Experts of a small language model.
Training: a variant of SOAP for the experts, 359M tokens, 5195 steps.
Below are experts of layer 7 (counted from 0) of a mixture-of-experts language model. Rows are named router (the router's row for the expert), down (a neuron's output weights, with its number) and show model dimensions 0-191. Each number is 128 + 32 x the weight over its row's rms, rounded and kept within 0 to 255. Numbers have three digits each.
Before each expert's rows: a language model's description of what the expert responds to. This comes from a sample of Wikipedia text that the model never trained on.

# expert 59
Line breaks after captions. Line breaks ending image captions, table rows, citations or sentences before a new paragraph, e.g. after "is on the left".
router:174152092099098116084177069095147175108192075106133131193143092155056140106117090135145072147111105174106089137118201112149117110093142121097108135123109116135115055160145115138139120124139103151171131192061135183135100176111091137170096149135126157100151130094147131106114119087149188177139122163143166102119165148151156126167152166127097115098103091061194119117103104156020157102152154126108065134125140083092097094104133121161100145177111142186100155144134090150127129157070139142169135162127075117163172115116129142141150159147170153136102119104031134130098152124101142168
down0:142079134058146096186119089106122138096128071136126177131115097121106142131112129100114109067171059141099130170118109097134085156136102187085136115165106187145150125140130123146150096136095169134167099107067128159161097131093103186129164127161117132099181129137118163141101131116137194150111124155111107060117146126184170077097197103130128106076150103091154047192096066096080143123130117175158168152163141150109111103149135175110106104081090113167155079125186120113169132065189113175161197151106118136137159148125131186124057135115122144160103115106147100108121113159107146179
down1:119093135123138105086135099100124130124100109116119218113159120119145140087091171118133115149103085139115183169140125126109102094109053145113149086150187111134165106133160082123135109140079154097128114130099176087120086108086186067170111113152144116122126161143126139094134127075120126092132130176085117116127092019145063107071094129167149130084126185112147147137188109168088165151094129130135106105139158152090167092147121143067084123139170129069161090153108169184090163165129123089088081192097173131075089157186151109171116177065152111094136111175137141153108170122105154122
down2:106054084162167117155120071140124119145140149194115147146141138100122164140105157120054118106230130111113126073142181138166119094176129125156138109201139118116118131133067178141163081093123136109056133149172082180138103122160128182046104163134086122036104119146117120187154128106138160128067107144121133120086097097135132215182137094135091168126088147149126092111112088105079104111128132121094126155145153130113097125105124101120086141182173105070165112121101123180137119142126171152131209172132127160111164103109111139156130162090146124105141109104154082083099115151138150134
down3:182130118131151145118125196180138137139134157119103179157132079159135142124086128131120119120099152155174089118133138142173138120129154087063147144124079129102105052128097139155133113053129097122192144159119133139126133120134115112112102054110098153085176181175142116082124148147131148105118114130156190167039131100155134157122124115118151085098187093154090144130080040134142126171113117176135141102076137101084145139095155161140132096152135162117103154160156144117140084080134086127198172169125106128100143083152107106169122148149118134140045118163025156085065194139159100108
down4:165142116178133116178110121100149147125137125096073102136141095051123144053174135066094084151104103145133149092147098182114145137133183159128168121189152172168211136149187127144114168101118138112107095094092146102112146166089121129164142123168148161151047122124113106096110182153109152129152219123132112163054152119125166142049169143107137116139128139185153105165137137078180140109079132164098130140112107152152151135121131131144037134152101148135127084105074146189152121141167120146126156130156128126123200119166167149131136153137129097085150166166172064137108123093183157127
down5:141136129099074131094037154095176131174121121137197072160118215112144122126140130149060138095151161113123121115140123113094100081070140157069110125084128155098185174150140074147157159152125136091152163122118108087124054150122169112184155124080113136142137170185144116100102094114151160112137155099105133154142137102076118163121114135103114174103176097133148097087119155123115143088148137068065109109154090118095162087134152184137141103122162144107114089143125191139149150087144124131070170069135121127146096130129094106141156148112153102194144145116198183055056082121155099148
down6:124114109071131160151102099129104112117096155112119113144115126094139138161148133054110106139129095149098077098169159153090174112107118138133144086192088136104147132137131123153110141128061153138086153099123109106078137116172147165171137148167217127016139124109135142140126106172123099162118125110118126148076081114058118102126110108082121107076131122169123138111122163045102189130111137090129054151206117132112157134143131106162115060166159162098113171155119144138101109114097085071149187124117179109169101125149166132147213076111136155154178143159144143123174088056147125088
down7:129158148156133171101131119126077200133161156077185109119165172127142141162123130099180129072148103150164084121154137168126172118100119150130121100124143092107100152158066114125113145128188141107095122106095097126114131028212158076155065127135131151064134138092098083144158129146107178133120102131116105115079161149087153117096146142142105171078137153127108153022049182112092117159089128122128175108147157158106151145150104089138075168137067097100074093169137151055137126137134095139149122062123128131131171106138136089165064116135126103122090105110150123111069109093150124153
down8:178144138141109115091139097133139104106135149170153130098152097082086179160133141071083131139142150111127145138158124151135124139135158180126123070110134112137084161130111129139159133092055118200114080114145139121142088197139109147140188178146125116127145169153149153139176136096207090112173117148116097179106108173132143138107134111150148118072156125097107046095123087085159160173113100136139127204130175147174169138165134101140112139113191194148147113201139110033134100184101112136157193150113119147065089159080169145162112135116129090191107088127093163149159137100125073109
down9:130125117132148156069112123101128149193120136132126078136062162206073112116223094132083122085169101152132128206159116131183177124128098197101172161110109139125125125094108155065159143127172143124152178089164145154156150100122156057103161104134116146167144145164165103126108130108119149113097048094138174125147134071099140161105155104163070102154125096073084124117075169155143118087169123143143117186167097075122103094133139145114139117114166129120134097080149163055140158075117059140152090115151097122104133146081173102109105110159139109073100099118107146135090112155106162151
down10:143146060139149131137108147133090106143161154139116116108161121152107129139160107088193168050105165127153075162076168096105125168102118127089153123121133162121088123098139157059168153152162172103097149213069143179083090130200098077127127099116123146097110137146115118164112147114083184063158137136102115116073105153097078185137124117199173144153174128093113121054093104086122098134093119099138085138070124115106138117065096119104160104164135136088124113178155134149137069105170053131105157067112072150105137101088147140099139131152110067126115146169120161090122106116150103123
down11:150111116152135065128109152175139168125139143178144086140121158141136085051123125089125104162182115153093150140139125088107107080167146177128106172104098079110100127124162102173149136201153133066041088160093158118157178105119109164129064096090095150110127140114115176154152096104114138151170127121064142143124154056144086179128148147130108202103078145134137063096150157157119144129093116104100181160145099101199153154038135111149121144132088118161101125204164165131092107117118101118092115163103143129107145165154133139115174166163111139114115101113203125157100142201127135135
down12:135076093101076105207114134138130086116145089145125138145136133152070096176132130110139144142042138150114093080114168119108147125136104137169153192091214123170120104084163028124133103141165107007157115088095079144100110190149146163120137130096172162093139123167099138105108143085108108139108120113129129183120128123160203116083043103067144167105089140084141093111064105123105145122144128163158110139074155135121091105091175140114129142108130129115167128101125131122143092135162110135158177128157113101074093130118136153093109127174175153098165159155102107132123127087163142149
down13:115149072096152101105087086095121125098116090116161133112204114173097113090141158128112150144119150107091171192154129135138119130117086093103136133153082111124101067103131123137111200138145118114109189117129103107156117079168116129120113099045148130106140121176192117142137127133089068076153137084140081145125094140097132075152074173130145126171164109122142123160073103120159036111090123205134122185099093105111126107122175167104077111111165116150076174154165145143132058064136104123087127132109133114108127162079142047125152124191143101108102186119182108174134084136102097116
down14:114117170113090115088137155118058121081077084145167138080126127122116142115137109099146141103157128075120127145161157159090157161095099099189160154190114144131091131091201127142159089187150153176089156139100142158122118105124108149110118111074111082153151139089132140000109135080126115126145111126084106165127130154105110136148175141112163116122089180102144086148107132133093145150145145141177114139130114127148133131121154091152057144142166183107126102103141110126116124046067142096119050164181109120161172152136163227082168116093118179162176105078155164146116122126128142096
down15:133096086166098174080151171151080143122093212049162118079147155147145140092103149151135114144152104115140091177135159172134083132110081124081145131119120124157097142131068172130151101075140120105152104124130069212151176145116161132107115146088103157122138105165126123119186145111166179119080059181087131083101103105098110093126134145139132111149098138137137100133110100158153164158142153116153127127098110088085148176083110176089169110118129127118096133120156054111103093127095137132125145172136204116130116135194182175171142134145149128052170143105151065160152175051169138098
down16:157095159072105054104086161067080121080141155130131129165047164127119106134101120150061151174126152115082149087118086152119103057117115104198162119124143114145127133144170102143091140196135112098194162087177092161182117117152125107146133162211102131098120088158128082105171131130111156151127138123184122115163102096079093123150114184145090179178079089141102137099113086146154140170149125099163117100093136114099084181172190118130103158142163170149164120124083085127082137180139139158105153101121165164095117111122141112142073103098130084097150088094084158169099143135130133139
down17:125095141098106109108092095169127112156121126147106176152146101171212107109161134169119158136145167226168166108151146120076138094187162127210151174116215152130171102101124115189135149129134164129101157116078148166179085156132124135127162109178110129132126135121082161114111096164187125115146134139110122137139138123093154142104132153114124151082149082083080110161165133177076131108105111077111094157124177151113142117163121076139086129129080177093168074144157129150139096155153170086108079142166130136047156140150111119078104084147075144202168116144138104156084069100125136154
down18:134116143102121077126149167113090062086145142103115077078087097104113145078158128141105106126139126092160140165158189159069074112174104170128131181125105130150111111092069144158121136142083158113147110124102085056152089151133121174060082097164091164173114161120115140151116128127190092093169114132144114146098079164121088146167146168131127132082113101107104121098114124124135151123076172072115143181152082139174109117119109085122129115132096090116183137184189125139118069147108103178143119171121063116099169088096153133116152161088101156115094146083070149093106170079126178041
down19:083147164127112130133138128131143121150170100136143138153180112115070123137181157173182162120127106109075121111094108183133077110133190118099039081142146107043134104154084164143142096133138155109159107151148082134110132145098110130185108162118129108109111166176135171158063126100070147125120127146097100159144134110222123121148169149141135144150110077112123131104152079085088120110123175123122210122043168141119103094082192117085194096122145101138087148152151139139116135107183109066121129121166113090078072155124200148139087193130147142096104126114176170123123108134118141163
down20:147156101110094183117094131101159122160154135183107165095117100172110123138188113168151178127136152112120126102125134106141116214128138157126117089147168131172129179138116123118157139132154115134139162098068154083125079211163093121104162158137076155108115179113086081115159147110122062083158146107087073102138100075098146113107122144154068132051127099112091150169083183151108160083097070129095155157135126117217084099157175199077056089155088105157141157102143147170120160142140108187141166123133131123152175155165134122135111131168164109109146132186112165105126137139134120177
down21:135155092216133136123107104130162150035133155145133129157126100098146139077094141103111152120119135122149141116138143131127063174156151132105129144102122127103045149102106118139102100125126149156118099165098135080131119147161153112154115162138135136129077107150146128141119078161105109144164132097075075135117129240172137148103132138087038178199127159076168190174161127109139100141129110131154124154091158150150116156111115117136084059118115097119106121055106126168092111071094160129128142091175106125141121148144069145184109198096093157195106048060132150127096128147170124114
down22:080156109107139068121125186156160158091090128160079138119165144059173122082124171143159115201125127152145117121128143139163081111104117183164082114105150139169107194105054130103120181156065117159147101090154120096114139084119095135177138140090123134082143116145094156145141087142143169139174085154141142096173168187141119094149070185138117097116149178074117080106147109205111159211121122109152103104155100134138119194134173121146117109070127140153085078127122130088092133158058103129082127104159127169147075133155136096141114123075130114053122095124118103104178146106116122110
down23:129066082165117153124135143108081138121138104062113111158106143097111137156186144134111105148127156159093147144179129153120055100137111153178158123129125132122149128102135115184119206176154153132140102143151080114137141096131142138105127089190131108097143146182133117168125089091084079140097077178134082160167082060114106112100129096179146153151107154131112117100168212114129093151065110165091164151131100143160108189131116081110122059115157210119170138099088109151169116092130126111097071082142190155129157095124097054080164118112159111085126123152102139098125107187078083155
down24:118134154131101124121150139127120128161153135109089107154137154065157134118120159169122111167120100168116124158105142146101080151096145081115086120077120161079145100187119100238152111064164180147154106221181131137131102077195104099120072150089187097105071122152128119139128160135113142154141126177112098093145133132096117121129106137082066168129146090099173141116153057099162118168125220159131069167140164080159106112117073095093160093147185170096104124132132115093126093117100096161113197154151152130143161129111108107140151147121135150179095118043123144119101137153100101138
down25:127110088155158124115123102157164169163140147129117113162125076142138123145168102112144129142084109123043085152147147165124160149118059086134122150122132112201141149133142130108117142091128104222220147108186146086109078089141124122126141089142164108185147101162171106135091130124162114096111110123084087076143144110194102147071089133145140139121177119111095098173132164110095151115142171142149164023101057129126088151107085183147065068153152102124151158118061107104109150125172164121121125103167186125106097114056139117184092125134159179131164164106093130128128123135139110129
down26:149150139131123102146133192084171085115118133153135157104148077146164170216146102143133136138112175097101104115112121144122059141116101103160177155192122076143180091097139145141144093114089098145134134108138132112138129125113103091107121114135114118082093127191156121134133163140131184076155112126133110028136107091126175179143130067099127141136152098114102140100070130181095194096122098105168132148119076078137121145086134187132134160134108147171221122136122177124057131087086086177106039071155107155065138111123102176172095159111132145117101120152151182098122109110148119100
down27:112141113117156153128107143130072087137092100146129132067156132114116145096117172136118208125182178103113089102184131149130126138141113100090156159116133098041114094192165167126119115142143138131114134168159116166188150084111103150121177087178080150135106111111082217060102146113139128089122140145130121168176157084083170158185130134087042150172127161121101115144119117075163109107098134119147157175117118100133145139122112087077120140109090086176113113033153139126137132094117165091139128139088079195179130118133168133119150177106073114118101087095164118170083146173108158138
down28:172126162110135096129146203116108069122130154073186055152167108074205130079089132081138085058106110093129145142134096099056150188133099106137155167197114133082169118131118116112064124179113154124123145147168121160119127098130160166141110097152103138151173165111082104101132151079092084132113094121134136169125146155135166108098153107125096165120089137127128172172178133207165194152151083112139176140089117131118141114159165125110123100138101147178153160123111127160086106167139076150094096129118137127112126173119105071149078190148134048111100150140178108126093112096141082118
down29:098185163142127117143146131169102137152180067091139190087121096126157074135110110153158127111125157128117098119075095154174151117150112115123160138134138128110120164089149131212130084160134129043162149139038125156090147141108093151097151152145176226144196186131079145095129088177102139168146057099144153142187188133133111108173163141101150176143143172133189076091125128107164079120133154172141184089143122151104103119127108145097132112064088143119172148157110131137124102050152193123115127149117123129118125075131167116123111124128138158109093113102111142082161176146137129083
down30:098173138145091127125077145166133094139101119119134157141121137096121093145055152113118092094089151157114142114169138141123114147119139153114105187137135111155107148189165145163165075091064106114184117132139131074121129120096118159136108100186107150140092156128162195129099134109124119133145122133172161080150096144102124114158160129099144120125096154149152096132182130170117137105157198067132195189117110170132181120182116119101048176100126048089161089133139185117100124139083115100083203051200071082154127150120196133108172145171117134106096131159097125097084150146139167170
down31:141065138099106138189143087137091136153121083135218132104106154063159082114143140127138131144139175138151075134099140172092079151110097080136088121095118123164151157137121101104150184101085113105160064110132147134156059111130107192162120154120118139140112143123084086160092118168118117178176125127063097177139115088114106103121074085132165138168104059153157137106113136113130137084146084153108085201160119187146190153135109085117180141121132151151085117160112175172125119171098150086119130128127139063176128136079096117090141086107138127117154101089214177159074100111111109147
down32:187134144118111135168151147130092170087098150146132102151125118141103143162121130146086110139065153196136098144126079125115093100151101109167032102185142118182102140137133107098160108088138082156126173103085114106137090133108135106105118123127128096124121071125172195122157154118108062109141083133155115136093127080098168083150068126131113170098098185091085128113186159141179090091189144157163121157143114053167125141110109121157113110099165082105082182168126132079181152100150119148183085121177128150151100163050135108132154190181159163108192137147114137093102110112123185126
down33:144102139111113109098100108154147088144131180117144161111129138151179158127082096133155138152128141126115105108118113188138175107129104177066187118153113114095231157103151118148130140201080135152144157092129164116123163153118106123073131094124085099122152102136122171118196095161074120124108108174122120119082085074125169155142089164132157083123163111120156075126140196158185161146158067106163204078103175128107183117167143152125179119099150193141201172075110087103078109146113144151105137166125152119136164118105167113207102145120121141129138160081078174150090119141105118163
down34:197099061175141147136131131140133190085069138154178123147124154132160185105117178165147113146117088126130081125204101117191154122155148126125111104117144045131121168148133126131145117107096098131152105084093132116114070102164125104093124121156118151139129144147115138185109114087165151093141137158136143124126114124100145073147115101165146068173125077082092120079163097116148114154127169177176088194097122126147111129146179143114129176139070129147172113212159096188153061127130126185120134109147155162092161095180081177132090134069136149117166147116185152121123092115185125200
down35:110124146165086101173155082137144163125103122114137199076128121091126171138097125160090153161169166132161185138131111099156121147090112108124175038138134139155170136086084180100125131131068079169140152095090109128158107148107158117200104152181151161165180138097095089113124149092109108126073143161161152134167147144153113049164130176078163194067131147106097125186148095185108127118171141157108154129132087159170163100105128143124107110120106118153163149117168150181162109153142138157132093152201146144165060137141151113061113119191127091133164176122081110120106140155111109180
down36:102105117095134119080088153110135144123130153090107158134117122135165119122149125124107161081190115154116162131110112181057126151097154130229138132153151099184097118144086166130105147092073108083116190147143096109170102093148133080145151153129167085110119157111119139206109141101117097103148167112105078092110075093094098143123117113120144137049188139132151139117134093102114148175155135151200090094106124071124080131131141126137110152127023079102082101145130107078114122145156168139080198186110160118172121120129091112095143091087122125114149071129148083141160147145062196162
down37:144068117082174157115113101151115153148163115118108149154085114118118117107155102103154119100133116119155203101147097144097131102119090143092116115139122122098122098145156153184196143159140088140170136181153139152141108189143069183120188185075161134106137169117061081128141115124138117139055172100096109117180134138145148122127150182120117083164136129086115165144140069136051085176155137081089067163148151083108114161139119092096179087124169122145121123174172079126162138167117139147163149185096083123150128126101150134100110094149173182118128105054145142106100147148157081229
down38:143139217123152110147109151092109115108141124130141154140157138150162137147103099151077173088086163115160102114100148162127210129082148145230057115122136096134149119136107087088137049117165095068146154122134122103139057139170168114162120108129109085098129167144127116156125127122133103087100133172098130124123088069107107059119176127141167107167109174160091127153132187132099146195093173133142178107083095116108165091115112139071123037133129124101097106106065130122129111092169125096105060137167081121143088081156124138159098105102122172142141156143117089100183108159106109086
down39:065116091169103158114093148183120126062114183100153072062093109122121157118110125131118126104115158119057129158179139158073091195139097099159123073120097152149106126176147154148171139073127152169124129115146203111160132127127132090127117167116087089127154137127151123110054121136095140101110163142077126165119087154096111146113101125116104097103123158100129082117114035219142140172110120161146154150120134070153100151148111176104114162145128140100130135100188077099115124142180172142101205098129102129180151113125172164132103172109103170140189141157171113079184075140153116120
down40:182150124113105142050160155141140101121070184132149093127101144121096162144091151099098141131125129113141159088151100113127126149144078142148079103118107174133183133117122128082114139214103203091105145153210108140148077037091101149134155106096157098108136106139137127107093107099090077157048123161136141089166115126148069146125115122082116062161126162157173131088146142106131100057162128137134123171172115142117098139167105149121125145126122100153189104149133123082110190032182084118116133109100093092115091130148157104111143070071091158152116154139097150073142150100106105100
down41:136096129112158086093155162182121171140153126160171147151138124114086125101056175109105140151125110106133207122148152126111133149130085147156132119154114133049099087148133107111155137132134169158102119176129127100117095110086112080168137090085166194106193120050140124138127171109132169137139121046117119167066160202151115056100144087167151126112105074097180102113139152076120115139153160141119124072094137088114146107146166070069103154143107126120176114191127158125169150100106119159123227097106139129161166140151156177137111133145122113161157134140116189141130054170156118098
down42:083154130102115075101161143184157143122136131137150152097121083169128137178156145094161157113115116101095118124155079088131133092171199149123138109097100157171140127103129196084162125132224160101162172097102110111118219105148054074083106142165106134147114175174185086116129093158101106120107121056166122089161180141146155154158142184146161114117118157140073083142153115160108122144134096085091111068172083106140090110122082152118119106132133163140138079144106140105165102132154136090175156073077078126096117185150164132160089102149124105135162142166110193095146173142156130133
down43:091136114105119138142103122102160123106059129142095112173172059131164133149131081121124095110149114152122099214129132097132085097202123115133150178130149120088094186136128104106149111174096181109170139100113136192120096124165107132153153101105119102126104113157131111122166140136062177084076080136155147174210145179103103079142191158108114142115139125147099157133176136106084160126153127175128138149107179040165122096115132138160141049133129171112096094089170113137139126090163093098136127081186146119108111091093161081077130150149077131175152109127202135142108126194147181124
down44:142129132135138047141154140047129123107128090137099164121063115098173068136144175171117126091134130102130135139169109148149120119136147127139122112109129089113136167134169144065157064147088081162114083174124109164075160192127169103133130153190190139114112126113125120120118138120130148111184156111175113129161159142071154196152142105074155182164085149106096133117146153123133092171131161161118074170159125089093146151069125122080129082117121136126128097085111132143144096122138108166140122147200142150143145123190084088110178140033100157173120150121191228134110146114169099157
down45:111150137068127131181156211125136105171139109067109073111162120158168110127091090130120185167102125154137140134135125136118089078135187137178090109077134094065166102135112188121115118098126142100211138096079122165118111071146156187139160123149113138066179113078122082142104129075154108146104108136182127147125136147147141112140146165142119115149152132132108171117087140156094195092139102087162123147073158119166094087176140070159144099134116158113179137121099161135128171143121148116095149076086114089138179140147069130153170128164147189144097169119118157042148088142125072074
down46:088117130155145118136104131143095135145177070161156177080125096060125128186112142101061110184119077168134127118124181154151076147107110109087118138128078129137174149189114121142088105089176109126142106146105084150109114164077149134161153124160134163061143144149102075171118146113151143128113166090159121154143112158146110137115112130093133102094103158210140160074159093098171198112113139110126144142064133174148163164164124090112113110077073082138115124185084180099170160070110108095092146183080108132181187116116108178122111087145157163141126127127150196105102161155149065114
down47:170076139175110105166087124091161136160142126162145126124120126178093139098115124162102138067168158113171148165137151096026149125073154102113105079117065142138122131139144163088180128085078092208124066120168182094194155181117130126157123105139116138124126132133149096115145105108192165137124127126126153189151155076090130127130124119187142151131110101156138119129146129140149116097134070201111143127216074106168119086108136076142154108179134090145106106109142135113107145137109152058159114108163153156160137100081191105098159133120074198123148111116136090125062084143105113177
down48:113123139123132152137123141136128161126137165162091126133138141162204107152133150160110131112154155103101132108112129126083124143134017070177112119133141119158168147109159176073075159188104150051107130123202176000079158149092143085166137121162114100154099165082130162111113150164140081134126129157133143170143133117126124154115061126152161110106192092153133118168157171091123137094122129114087118139123097136086138148168191162125120120151125137167147166110087119096102127118109138159083102183108139127150133179193133154138101105072109057133147112157159149157055160119129184160
down49:134178163090137105197130112135168188117124117111108129136131129101061132123153086113148114160167126153105036182132101184100094176098126110071133144117112143140115121151103100106088109113110127139101132109183178144150134117098101146114080162143115167121133135143136088119128133082203156157115128113137190129119160175113150163154129073157093076097113102131154179156103125110132113104187118133051130165115116161147131145070060129116102170158185055138144070162128145150101194125153032129159167142096063153093152118116132113104109121110196176150189114121097124128095123148104115192
down50:132124148147124123097168085128153116121142076108101102139145126162145126133120167191118135110204155151154169127193119156133090154137115088163084194141136122138136104133078093148120130167163126143103123145089156098146097121197070148157110119176144123114128118172142132116139158108170145097111113144142130108140104078076067169095185098127191205162140190123091080179142130121128174177159097197094180078089121165154124115131140089141067097119180123102169137102049165139084102132176078140094155137106117158074119113148103168149143208114122153145086123153081195158133097126161105117
down51:111137162063109103127085149113176156142141117103087213129059190077118127116098133135108132143171109122116146103156172121161136118072085142126204127138114143135151117151089166141121111133116114113160107091132136162093114115115153106146143124141139182063099068112131093075121151157140150156135132099105114150080025113086078118154092130157116090099130114078149165138210153125129134176108202102117086069162150144114128109137131098178140130175166095105143129091156127128114103122156104141156157222131102144095101140125123098147088148092074136067097043140143096137117080122133086199
down52:110083093138080072128141178022116173075130154098159165136118219142103134095161159083127146169074104146070124105161113129181057117186115166167117130108108140133145087163109142085141169152200160093141110105139112165127168082116151139124132117126109143133120170209080108162126128142065117159104135124125166119136116099155107126106096169104161147138138134122114147159180105113157107142100144116154085128133143075142133099141078157076130173169134151127093215143137097111162102064071103132081182131137160121143147100129117179103095087164118148189138163110159076140129110139176137130
down53:200128085123096141087118183166135137157118171079086146118139158168068142065128090126180061110101145151071148137111157134130087130143166143124153113097117100163150100110053091115189170152143150157130105108122156145126149198175098138129115152160157166115171117118111101150131144089173127118141159162082123088100092178130140139078165116092134167109099145109111139150113126144158132108162117142084089118060172120148120104148157104110102159092175175134189160162110165108103105030120182123097188133091125060073125148087141124091163125162136171100107124189140103089139067122178158147
down54:078141095110163147125205178122143113164097149119145148099115154138071078117168172097125119141159103137144141138166155088189129124133144153098148115158079103090128151147051108100138105151127088113124113097184123190060143119159130143127177084117125154119172129152122095127143124108137127161151137144121119116156183134142121097139146149072144061091206133094077171116150134141111150156166141066105119117186074153168114089107063168141106090146128131128060132113186154153166142102099117162129067120182057085086132117129192105164081062118131160109141125184171122130159135136093052116
down55:097169146105134116092051112095127133144093133179128102135148100110147182127169095110104070166145158131103065126118117139139174118143106139130106108099140094148117181102123089122142097131102131106143150128143168109130162111111107121165100074138156052095126151058144142153143112138124062129130115113125097144163146126131142106157064089103171064148123174150031153117129239130162068124149109134110100157150126111097143148132107123117106130112128087100116145101140123134166105136041115153165072110117152196182087125178156137068088097105186138174137143183152164134186103138053074143
down56:187092168131120108105156183144160108128115180079109120141104155124107148089166113128202141120144175117126115148156112141182085156089087143060138105077134187150160103121121068122089220133124121069133114099125135122109108159130187116130097162131094149125139107129150094105111134103121153145119127135165164120059122091102077147147110154199169116124158114119150146087053097113085129158153127196099114147082112120108129091066136086082120128194149085147116135119188120154164118175135083123116172135147097121140165151181105076190176159118082128075068128141064092116150110079133149160
down57:126130118089138175183057150118026110132146152133173073154115173103127113130149118103087184113143104087139109147159100094135117137096165143058089171133084131141136113136106139076078133102109140114162159138122186063048143135134081191170145116084125087134109162137115116148170098156080102092127137101116193119161127105111159152056125094090199105115146130101104135079098180158117112133121103160146153115143100104151176141173108144110161094151104133148064138054054063102189129127153127107131095167158119105147074176158128147144113149138139135078153128150101113154104157122102135168
down58:147091072088094099126104122106121154123131129107166169090105136114157148107048078131105118102132098156097095118141077102112171098089092120104152128106162161141115082100128166152137113135106130115121125152135136174111094131105053091162125099115121112159119127167135150121090131079133175090147172153126145152107163090132223164074135084121105187127052087054089058134173138138097130108119169151102100157164131103142100108165123127145121085085135094129069134140143148144101132059121192096164190138133071145128166087113097112177113172073077143187136153119168134088145090210097119149
down59:057106119162108096112126109111133114102118147147119197162111108066148081123175186110152133134101160108095080086161147134160168105169155162114116158168161130123155139105134177132089134131048146092138192183090136134076156115168147127118171087047108129118161163136127117120094115145090158070144183131117155152149102144109143118141071204090116150167188133118191134149116085120143097074079081135212153171116090117105083158159137121100101125192121123146105135076165135116156095145160172078155118081146146154072155107123156146117130090178086107123112121127134129152100106156061168128
down60:073138124128142117170137157174124123183136159089132090056108095113189163150170162121088198149174124080122142142132136143165135143159164165118152114041124174176138108132179098123142134145077101112141137115122152089137096081094162154121125108125109119130138141151094057138190157101098087112135104114177090197102159096090131096123164140130140121124060139116128139064139162191125162120097136081087128109100134142183113054183178144129102141099139106129147142142136166146154186100132167140137110132104091052158051154164141217117135169143098137110196141123156096149139150128152115088
down61:126126146159191128131152115137042157127131164152121173160121206123146117191112139126136103100157125058083141140084159095104165080175140126164141146178087092144070119123092117132147156156124102133125158170163164126120115134135135098121121058114186120148121101105152178059158109168171107153102095142159104155122154157121118091104175160104148106131104152094060120145173123125134143141119142121085179136135098130195198091115110099127158130117115078076089134053112148170128137143080136066124147150158118127164090073152133143149105194129119103208143121063166177125181096112120182087
down62:144229105087141102143109112070169151078132133128133062117102070113157114144133079128143170136135153133125096134178155114118087097130084100108182110146143126202092125144139136171161098131053160168145108112137138130137144164140113160112149134127103187109167132122159123132110092106166119150140111103105118074075152114156117148149106114063092109135114113090141129063151108138141112100169157078097147139110129159174095137199193120094122125178129100086134126185127143122105184153063147150163096156163118137070180151122177204149099143094109062140153144157143152117130054076085195154
down63:176067131082133189142154087095098075117137110193122057127071129133144104186155111175156124090134167121131136165188118102104187095115142072124103116168137127176145079141105077156148065042144145120108131105117154115179178148147095163107123110075147085109110164081162147161143180155099110181108151140122157115118134091132127132165101100145123085150163151116151129128135167123131118087114093126089163157108175135159108167125068173095159172113141083121160152110158138126141157148042114064141141142089098090189116189097089137174094139156183108140111138136139107106078110133169124170